python train.py --num_hidden_layers=17 --hidden_size=160 --n_experts=64 --experts_per_token=4 --d_expert=96 --d_shared_expert=128 --hidden_act="squared_relu" --moe_layers=[2, 3, 4, 5, 6, 7, 8, 9, 10, 11, 12, 13, 14, 15, 16] --router_score="sigmoid" --normalize_top_k=false --routed_scale=0.5 --balance_loss=0.00213 --balance_bias=false --init_std_router=0.0206 --lr_router=0.00146 --num_attention_heads=5 --num_key_value_heads=1 --head_dim=32 --vocab_size=8192 --norm="rmsnorm" --norm_place="pre" --norm_eps=1e-05 --positions="rope" --rope_theta=41500.0 --rope_fraction=1.0 --qk_norm=true --attn_scale=0.26 --tie_word_embeddings=false --parallel_block=false --extras=["capped logits"] --init="normal" --init_std_qkv=0.0466 --init_std_o=0.0 --init_std_up=0.0466 --init_std_down=0.0 --optimizer="soap_variant" --learning_rate=0.00575 --lr_mult_o=0.856 --lr_mult_up=1.03 --beta1=0.95 --beta2=0.99 --lr_head=0.0373 --max_grad_norm=1.0 --warmup_steps=55 --schedule="wsd" --decay_fraction=0.928 --decay_shape="linear" --final_lr_fraction=0.0 --batch_tokens=65536 --max_seq_len=256 --doc_mask=true --train_tokens=351900000 --max_steps=5370 --dataset="wikipedia_en"
Below are experts of layer 13 (counted from 0) of a mixture-of-experts language model. Rows are named router (the router's row for the expert), down (a neuron's output weights, with its number) and show model dimensions 0-39. Each number is 500 + 50 x the weight over its row's rms, rounded and kept within 0 to 999. Numbers have three digits each.
Before each expert's rows: a language model's description of what the expert responds to. This comes from a sample of Wikipedia text that the model never trained on.

# expert 49
It responds to: The piece r inside words such as Hé-r-cules and Ch-r, r-clusters like tr, str, Dr, plus digits and symbols in tables.
router:451445547553554466498532580513498491514489536566542402469442396525491509432527551494508506516499488583390548503529494581
down0:506485515538502525535564525473479521473555495430558501514469481557509516528523497473456552477489486542443516379464369555
down1:504554478524479521528530588508534539525530658530408574500484495528513555461410450477517403601535451556532520524522569570
down2:556412504453529485410460395470591480486457516524485555507496515525492464417554609590478534576520484442548508588517432468
down3:564511509433577462560544443512531475466451524583525524522566516523570557554476489557439505505577511505485442526502472506
down4:455481502470584505405622464427554569529493486532458498540481565506469532460472484518462504568461499515582512513549570499
down5:567545442590545537488468545505476510534502454500527497496460462555444585514480399617375499615556549499461503455422524522
down6:545531506526485536427489530437428426387523518508493481497559459567498469468477495512522429494454516537527469502436506489
down7:433465390430498533464564616489536453549465501483552543556476468518572415466438544502415427473556452479597522503474497485
down8:493466457568515478500429433432507592454547412512538580425468522531481443491605586450537590525506596483515560485429416440
down9:557360507549455504533474426439597385595592481454502535490574479548487499535464460531412446520508479523536477536578424607
down10:414385615553452518546546508474597458540503473492562412554537417497540487457526565518525506420463480513473572501509450587
down11:544540468513459485533433481495547479454479509475485543536601480420635518440460543493531599519534473524480525473536443522
down12:499515491364519525479548484629572508489478456507507458485469511477522519433416506494490484446472508583526460489550595519
down13:511459545541427442548585584508478582585493580500462537464453502541473514497525589506474502541536513491547464453485479500
down14:510520557502556481459400422473494566472506522454444566407473496432419489541509438495480460571561533433494430459483472557
down15:575522511436391497520544551523470523437532527597478471476530562543450535521476503508470374457510474603426593481493452447
down16:548452516464535532475504507479472542506485559521473535447493442516413478553538429505523460537423565515545565493469448471
down17:499414447387482482466415583472438419451437462524494514549519476554536477475495471478528463493522514410357429468444551408
down18:526540508513520476470509465544534470603613575420512498497431414362532548500507548454391480440565513472533491607480430387
down19:538571462553468519461481460483461439541603491493489516527504546479663521467541428530441455474505588540447556538465464459
down20:496470519464546482539514410426465528411454534470538559376402509552513524400504525444550521527516537565423512623456465490
down21:455505578513419476418533498521564469522566483522372485520377509516506496545438394428522553445446564609514525427526481531
down22:421538580459486511425548486471466458444587512502533521480463547469556464544486605492573578434461487517515467514496497488
down23:378527551576469424481449499526480477476458555477509520574513550531493482512450499381489465517550495525471507476574545437
down24:497535466516489440550572401444449481364514580541442550549433453602486500495416490487569560568557532564484505545443492573
down25:528387501457513476573464533428537512522459608476502551546447498456516540528570619454407450525413537529461546570451513543
down26:442527554451505587485481440433474547435551558418486532563547540467505494527616571476533505575468595514571463583507469479
down27:567560514465544444541515536469527563458504485467516502540551547535559567414508523410468436391491443617511530467545486508
down28:488442481499469507497472527512447586487453511502561572463575515495435557449510440403438506527487509514581493467480522459
down29:486400468523599501526560557425555504561515427552537494550384555568488478487494450543365613494415482542415530563548396469
down30:487598497548511500556492443549453589492433501583446478508469557457497538449477439553530468451515482656548446561478480458
down31:409504566570505478535481542507534422509472470610569508516481375485485530384454524498593526485507417529508398489502396443
down32:567560489513490479468507459478458519463619549481536477543561435545460484530475470489484538547518529571546473550424429455
down33:384517455493482485498493487526483550478485488490471500482483475476468545493482455492517526560514583545508486491540451558
down34:538555528512514527512527521469535487517506383552561447491517532551500533565428548559535468416537645484461519451535510457
down35:575501468397482527500514572507485452504446514594528523496389525433537446464499553507585578556499561469476579424518520531
down36:497473477583497580476444522452472488526580488460470443493487547461556442453502607574597499609358491558395495575503441530
down37:514503526338496501566473464499518520607424460545547529497465488577537507484553554549419553430480597501501458487545516513
down38:501528544468540546520505498608502467522539440479512461553450414461493554497550485505469546492576474435534541488516508423
down39:491504506478500533493566499549558486506575447513600499462521435499545480468460485564561565561500470383481542481541518455
down40:508520512501522521477530492469530514521369548554485534401558600418541482589565544415407499543469470537471484616468521434
down41:520528401499480431406442478430510468442411573406512429499488522454475387508515589413526515446382505556497490423528511439
down42:539544476471599421402507444474470471542429403435439494460530492483526460495556487489460509468488481457585486487394487404
down43:488521554532593588591496513497489630504475483379539513511505497511516501432524517550527429584460587520474495568602511508

# expert 57
It responds to: Word stems mid-word in biographical narrative, often verbs before -ed or -ize, such as div(or)ced, apolog(ized), den(oun)ced, professor.
router:549486512546478399581461515496405564508506493450542494488530479550542544433495553568462444384552486492456404476400584549
down0:442486554532502599531459468608569565564419543472605479506542422557564449516446573453475496478433442511582528511544511438
down1:500549513522505602384569503569507382551540589558470500509524507443504465489498502572401462518488464468521400439540494592
down2:629506506534414450524598520448475447494532551601516436528508482532511591426561481432499481415512522615524512439532449513
down3:477541504506462521438495451496520553467520539617490513554523506443525538579513525499454540533465532480467467505515498528
down4:451479491514516510479558518434585416490398487494467472514508479492454567512406498480484526517552580469520471431449473462
down5:499539508554482580518579529508595482604568431522523502394502511525563462578512529567458506526501533562460491461543445561
down6:485560484461435487509527590482539598505549406424477601618501508466618517473530531444479571559490445476513555464439523487
down7:567580425445504486589512467424418477522613551504514563507504500397544510462407567595486526509483424458539406484504474501
down8:471496509506523530468541437536466547534544632477518489481503460488508345486504468514533464489639499468429429532575525482
down9:545531510510572553461484406575488511460481572587436554570470452523557545461533437610619624523579509458623534501444499415
down10:479534482488527509591497492490515443475519462567532665491509512575549546495490463435533588520471544541480473427525508475
down11:536539541515497464522541562545370549520425458553526538542438571433499493462488544388525465562509452572481514553499528512
down12:590475501507473563462534495544473473528536500514480528442595436508524475503578507544473519475542475436502468486452592462
down13:568521540550391566512403407487492412465509516425477426381522555546492467476486536584452484528452479494518518447470533474
down14:420552460488623497514402570508436490591536458549463424567464514547472551463470450498464492512510473473434513453490441522
down15:508613538487556467484470498444557467562500478505506362462495445573475370481424488483531517493542528547470418515553617435
down16:440481485573496413475539544502457437463486451460560487459524487534463466404551544498534323491465478580506446508519508473
down17:476542516528523583461525433502558440497524425491498489477496573555434412523522479503529511527465586432519509418543455572
down18:437424460484540551538575495490519414600507489459402499543453560520399592465499523548365530514459502474523549493586518420
down19:471548401439560401516503528491480496466523491480429471404548537541543515475561500486461477473508470495602593497504471444
down20:435551578438449523475407577454521504440483445471476555418517464549529475467501485482498557555555450492518524411515530566
down21:503473477480629432524582417536448424470512479478464576454462500510473462552434481496466469508476523572353561541430502578
down22:461502512422469509542480433411453498415400569454566564447570495483509563527424565557529477472597500440518430529394548472
down23:471459400541523392439478447517512552489604552537475524479545490395471536527445526420484449543615532511443476511535424423
down24:401453458501499515569499484582424507517480459595528594516440466543423484530643549473466487548539479505508548410494454463
down25:549509514452520442448420536602529520450543552478493503567529439468537466551575522504534533594540425481426559577470510527
down26:519536530548432404578526473444575520471484510520482550428465516427484477540513517515478464451526508522621499567476505501
down27:443477511549448594523487645443463513376554564539503506540584488460507482523467447561459517529478533439502548531500495509
down28:439480462570493549532460533562357454517500470478460433389558487456491475535530514581446412557456489527532485482495563522
down29:504438598485448534548512512379477511415562447398470513424480598550535587513616496517537561437457459548475524449467503478
down30:516543538567457504553505458499518522468597507506524594468513476492611494592514478512538600565500461441482515541522533481
down31:462449539443529560447556432533404456403577473503475541511534483503523510487534564467519543548605525522457507456532528370
down32:453538482472447544572472488479431532582558504447495492457518591449377528550447530441484450588515422486481482462463507513
down33:520543448526480517514546566458518499521548430537486466533584574501480476376473503443451505553563437498403421634520491488
down34:433505547490537486468515566507572485467559466543532522473466550562440501559442513522367510472451539397495546411458510512
down35:526463477455512571420599477483527531341526483456518441469473546465527498475471562405542484514482439448492504479486469527
down36:564530523474487477410552530471528559498477486487414519555459493512498438507551374551600489512517526544455602533493483460
down37:413481407503448548572471489532564588457507509460556492535514485553517454676570633515489492540464544523414522537522485535
down38:538350505479412536453553543478423512575546496493504455457539498482475494480507440416511555515485508471504604350525462548
down39:488555441479564536546453522458477541577516538550446555512539479459465457557519533466463545498505573502572526453512541440
down40:501452531588485446538496504585507506481520441513512466468484572482495489514482529444521451592484579523625474599491517464
down41:586425436477607558544475442452503483622487531545462447549518498485419495503414536466536527428538468489558446505583489508
down42:498519553468516457507579466494486395536479508499503538498535533545521498424459539423469559481451571561493526510480530453
down43:416530529498511564448486558447517489553415438530479501491555521518474488416477504619524483486482552525440466518421545418

# expert 40
It responds to: Space tokens before numbers in tables, scores, dates and vote counts, plus dashes, degree, currency and plus/minus signs.
router:490442471567526521537502554492530546526509457438520502520524515564515527478519501569365541466465485515505495490507493552
down0:543407479457568598507609443544520595536543469486547406597492404449502448595487471501454477492509595472639500550532492541
down1:541566566504583483481501489453530504418531590507495524493507358511485533477444511442513410367512504451497458454517505556
down2:521527544484500587437514561503584498537576433503483479489504555579493482493487543525555372537536573389534370545463539573
down3:497403563476435464553573514499472585405474499501509493526554488513520490573499573543392470516608460503538536467491514494
down4:520547528507471472443474583434548462513462498500534468581438533453501538456512454513494545531462484487447429479511498478
down5:555457404415468482477511510446363488328566573425411540459476497556521604466458510497469440523476462452497498513526535512
down6:446495537512579486548537475539526512443554512606443477484427447439543568533546569576465492546542523430506481479573482479
down7:557521556434511462431533504532532384504568444463396546509430527558459499529485492460478477528493565527412551498513454489
down8:578476604497472483664514490505546467549392550560535607465532472537473446636500597515453507458501463509536513413526508497
down9:467483511525490612576510555422549497496499464476526482514508452489579384444522442475540446516476496549445516455435544474
down10:496526434482564451557465469462506529511512563494484502465585605484464448555464581445445432412449549560512517525484536581
down11:509515472411450551592504455534456500586490527496507479533517549559544557453405484462370486449454525624555521475542522514
down12:520522436472543388507560450563503502533447528609567530477379508404490403500527442484477520448564432434552532546478422498
down13:486538567560532454457484510544506533593564468497517541450554397522502399449455517521479594417510563503466522479518553431
down14:457434383591459501546551494444468529546470440443530433509492558542500518489574597545494471483499419508477463475457490420
down15:463556546516509518513429468500536452541412513563579493523521496506585465466511514538456426436492538480365479559567531453
down16:499519457538445556495527391501483411476517457404557504552491560478368436462515491487542508537565455368497498521521529469
down17:495469531457499489449461434517501486510536486501500442439494485547475492526517501482530408506433479469443483397525421412
down18:507584469465477505568459612489552460453493422507557428497545493457599500521492498497569458578455451583465537455469476515
down19:574526472522553585534539496545401501468528473635483527524552487465542507442390534535458522481488574514539496501470484568
down20:472491457426469500405439574458563570535551486501491593532545522482547501550473577401546551580464490410593397489520535514
down21:512520465595421480452492461564553507498544472508468556593510518487503458579439434459474523388462484552525573436518481561
down22:494517498570495477442590484484517578567513516470585510494345521581478536508564558515532507517472462507460555580484554510
down23:463463555492501500485510516465462471462510480485494521484557440572476498538477460571459527540518480503523562472500456477
down24:506510446565472522485473586520486470399485453583561454453601550505438522475426492496561532418525408540504490471598548435
down25:572441461491568477486431529507432486548564474472540518547448472492543467529538481564516502466514438501504494498576502421
down26:406494546502538470407636508506545497582485414499589456390488522459508474398503518540576512474526477432518500492469520536
down27:501435558500538474519475527489615523582512453444517478521499536469502426439521460583496432382513434452506581523414585566
down28:503499454479515507481517420494524480465523535492479541531457483536428468594475441451520542383498570505506604534473471535
down29:468548526520428522374493410571543549467467435461500470489487546429528634454546441553467504465487521438532483521456472451
down30:494418511439465542488432579473507450441540564511406486507500482478461528466470433475524505550488502508565547501574465448
down31:544459450465551445476604577505432443483534496471584513552539576525496473444514562619382463429521484495416542445497496563
down32:458454476613473499544472561534479443442482576570497385545577531515521513499496421438478462511530449449508561595505470473
down33:559533515538436553428483484414436481497488525561454498532409527502501502552465477500566459530544485459536511525487529534
down34:462543526473561476469465511508552523558387468472519418491461453463471477510483460446507516616540563467389461522545528488
down35:569519450473451447456504527437512552438450567545427518517480458497457382430478491509530515446462540500498545486527543517
down36:533414515594495545468483566455498579469488459573554551511507575520452553453591485515556605415485500418457487536579587463
down37:534394424503487535498523585521539568477447532456477492551480596578625556469431534421590453487571556561470538555490450571
down38:497457602526481469521437475464538416470547447480465557518465553535505535452504414540412411464540435459515536537453449516
down39:593437525417462390422574466526465496490445530532438518527501527474443507494532528590565493520474466557478524454454464439
down40:454502530518510461368467448556525523420524444493448511398489434473478452365535468493486544509462545520522532465498497510
down41:522559524550551629505423481530564636559418489520465491516433505510531442480576618570566454544572556526467460532550519478
down42:504468506538450537555546399539513526564394537497477443519467430533491564521534515398535508568422507473608507544471483502
down43:448495437491517593523471362499517592549600548440467540477444477565537527560541534434529500524482529478365552546478535523